Weights of a small mixture-of-experts language model, trained from scratch on English Wikipedia.
Size: 13 layers, vocabulary 8192, 46.4M parameters.
Below are experts of layer 5 (counted from 0) of a mixture-of-experts language model. Rows are named router (the router's row for the expert), down (a neuron's output weights, with its number) and show model dimensions 0-223. Each number is 128 + 24 x the weight over its row's rms, rounded and kept within 0 to 255. Numbers have three digits each.
After each expert's rows: a language model's description of what the expert responds to. This comes from a sample of Wikipedia text that the model never trained on.

# expert 4
router:134129138142145140071113108093090141169163129104124116104153149090169179167119109106134106153111144128140136152175127176173140117086133106108109120084106152111116153129131108133108107154166116131153137129142117163100119152125136157096136096128099112145150118092163080145101138084139117139112119104128146166107154153159100097118150137137113162139106105101116178102106156140108105112147112142114127133160124144119148130159071126112143158123151107091163100162138115122096119144166118110173128154093092102111110114125123099127125112154143117115127149166084110163115154106095087128115121135106151101114128127149146146133081144109086116136146132107161080108097163152124093161134
down0:123140100097114150115107121103137128165128153100119155131135127180115172139134145055113182124134156124102130148097134133090147094149117110146156157156131144161140108134167163088130144108131106109129137170160126123123138086109145124063127133112122064142142095158129079135136179121164112110159131125117140097123111160154126127180140066156155138099155117144140136137083124124124133112112106115108125141098087159145093103145083081163114116101107121126143103115101096109112145162154126142152091108134131112152120130123167147111143128107127130170145125112115106169102088145144144136129128112108143110103145142102140145135101135116152101161160139161117157192118130111147121149109
Description: Initial capitals, single letters

# expert 30
router:133072121145152123104109100104096149152149105117137100117156146114176152171088113105145065125127154155158093135149147156159144117121166115088113161105096179112115172117141151122113074140132089166127146101153099150090140129150160135125104118095119100148135140110151120153101113107145152167113145113154143154117130181144072090106129114138120135135101119108104179115086146157135087149135099133078149169136083144107157137158126155108133161145120101085126121135118122163094105179138113109154124134085112117109099091141116131114144130108140125147112155142118105133143138140116112159127111102102143099132139116158156142148097123131116123097135134130153092110114151138109094137157
down0:141142114091139139161132152143157155150169157186123135128143160137085120153110105147125145109103113168103111109108163085080098136100133123139139137131118098144147129121110142141153081146145134188082135138114129148093180139166132116145163118154118143146089106135140133110128111129112168098129100155093124118138153098130139100078144139196125080123134064168124100117100154098101113158132113122115123132166104088090168124111127126121127141157075116097141140175145082115122105110139127155108121120128154141138137184080165150149125121133116114155102127125163141102151126137147128142115102121150124082117129152137153125084113159109118139123136143109115109137132138137101126092090
Description: Table cell separators

# expert 33
router:135094141130140109105099117116109149143148130106139119084159148101173157151110113117149095145135186172147081142148160158158115088100156100095108130115146143107129172139161123143116103131163110165167160131152114139114117116140142154118144106098116105164149130113149094132110123090148146161105114124137149164080137161152118088105101145132121126156104091091117168110114168169147080114149093136114126127157073141096156146146096146159136135137155094119134108160113122151101095154135113122150114159116125106101122075147126094141125127145152153134135161135107109142107131113088108169099099110100157126126133142137176134137086162123099161132130157136120097107120152124130112183143
down0:136157138133125152134150147100139080086139158148107134105083143145157127096157161102114172109159164149118157102100145142107130112101162109087105144138157096170144095130066121103100165111122115127083110119144093127119142073172126151142123113120144124162132122116119134179092121162097107108120145113144149142133119112124154103160137128117159122142122118100101153128141137141088122097140151169114141110129110137089146142129161102142095094094102155146115115153140120119129135148147136155138109113120099125163115145139154135159120112117139145121149077129077148125151128126140128147159115161182138102164135167118096084106094158131106145149081112176129068106175142138105130115150
Description: Digits and misc nouns

# expert 51
router:144097128141109112102139124081134147149144140076142126101154150110160134161101103112176087159141148142163103090149144143164140114086143098121121154148103153112130135116149143154072094159145099154159155103162131149071139146127149133129106093100095108150140144114134095137121141134139167150122159108117168123132150150156113118098120126130130164151103078139119137112118161142139114129153084166110119158150099160094145154144090162140147152143161100096156085161098092146111122129145100153144125177089118123109129104136120129143140136145159130151159158135092124170130162123100121168076116110100153106118147112145139132140082140096091117126139138119153116107134161140107093152156
down3:129171122118077143105158126113113111095135151150145159141143135144154104094099138152127134165143138130108169121142136156113127129176093155125131109097151134132118134117107118131135167106110117106126160121116199130164131142128123176158167107159147141148100195142093115133118122085120141107150118124131087146130148132161089123107142099143123136157135128149179117111109127129119157117114150134144143091065125110138144129164136154099108120086130105137115085109143128142149097142137129090164122119117099114131121174073129185127109136151106110165143127090092092157125130076171099109152087155091127100126104137123126135095129094171159089106121134134105156108115122143137167102135
Description: Prepositions in careers

# expert 37
router:136106154145153092079115124111115122169166157110104091108120148097159147187104126082131123136156163137161109109138160144126113073091136119110112131120121152103131150095132105142116096164121094161153126085148082123070135135145142157114106080105104095134174138135178125130104140138146167140106123120104144135140133161119087118100136146162101128145124109127147174105119162136119117117147113120108160132176091140112154118151128153131145170149145128095139100141130129150104124158145090092170171146093120105092115100144146106128135138124145135132138165143103112126158113148124121120110108129122149073123120095155158158143120162123124134126112167137171122111101163144109068136154
down1:112053150081128115081113126125148152137119128137144106136131148124131135106137185155123163154144158116116105119163096139144157177189138122153144150116143133122082160166126158095129125105135145163111122135124098109106135117106122118117119147103107113146101156163158116121170104104128125128163180156130140095127142169122144149099129146133153070156140116115129092150096112100131131106117152142099074112117160082123115139147135127152095150139121196136120091140141131129100147138158119118109097143132122134134142077112132098154112117057121160140124126114133116110107168172133095173136129104156100149142133149142127120128090159133146106104164133142142159130100130111082107147101
Description: Noun suffixes, media nouns

# expert 18
router:113116139131156135117102107097124155150141144096132111093142146095163179168130099104137106152122181135138091131172157143148128098097175140121114134104117138119114138137152146118134093171149077152166144105156095142108105144140177122101142098114111087148153126128163087162086152106113160144114123133115154146103127147129122092118105122138087127134106129133120179117114153155143101138161107125093132130172095149109173155131101150170128171114151114108148104179092126170111126169119116095144151154122100136135076111148124145117142110126164118146140171138108115155115129125125099139114113143100165106106119103159140138134085158119121123113157107094141077102103160142141115155154
down0:132151145096154099123174095090149124143070108142158142156093163100168101122108145103156133125135105131079150106104120142166123140131192094135112152116124161091100135111131133116111132155117169151081169101163150110107106127161148116173141092101145111157128138114136152162127144129151121123170094144130133125117154155118131128103144094077124144170125091140146151125121142159135089132131155120089125104135136117138109152115097106134102106141166138120166131140124169111141094101125141110085131142121140128145144131125095141144120143106151141139150137159096150108138161188132147149153133169103130108112068126108125071158096120103142081128129159133135126102119121113095112127070
Description: Inner word fragments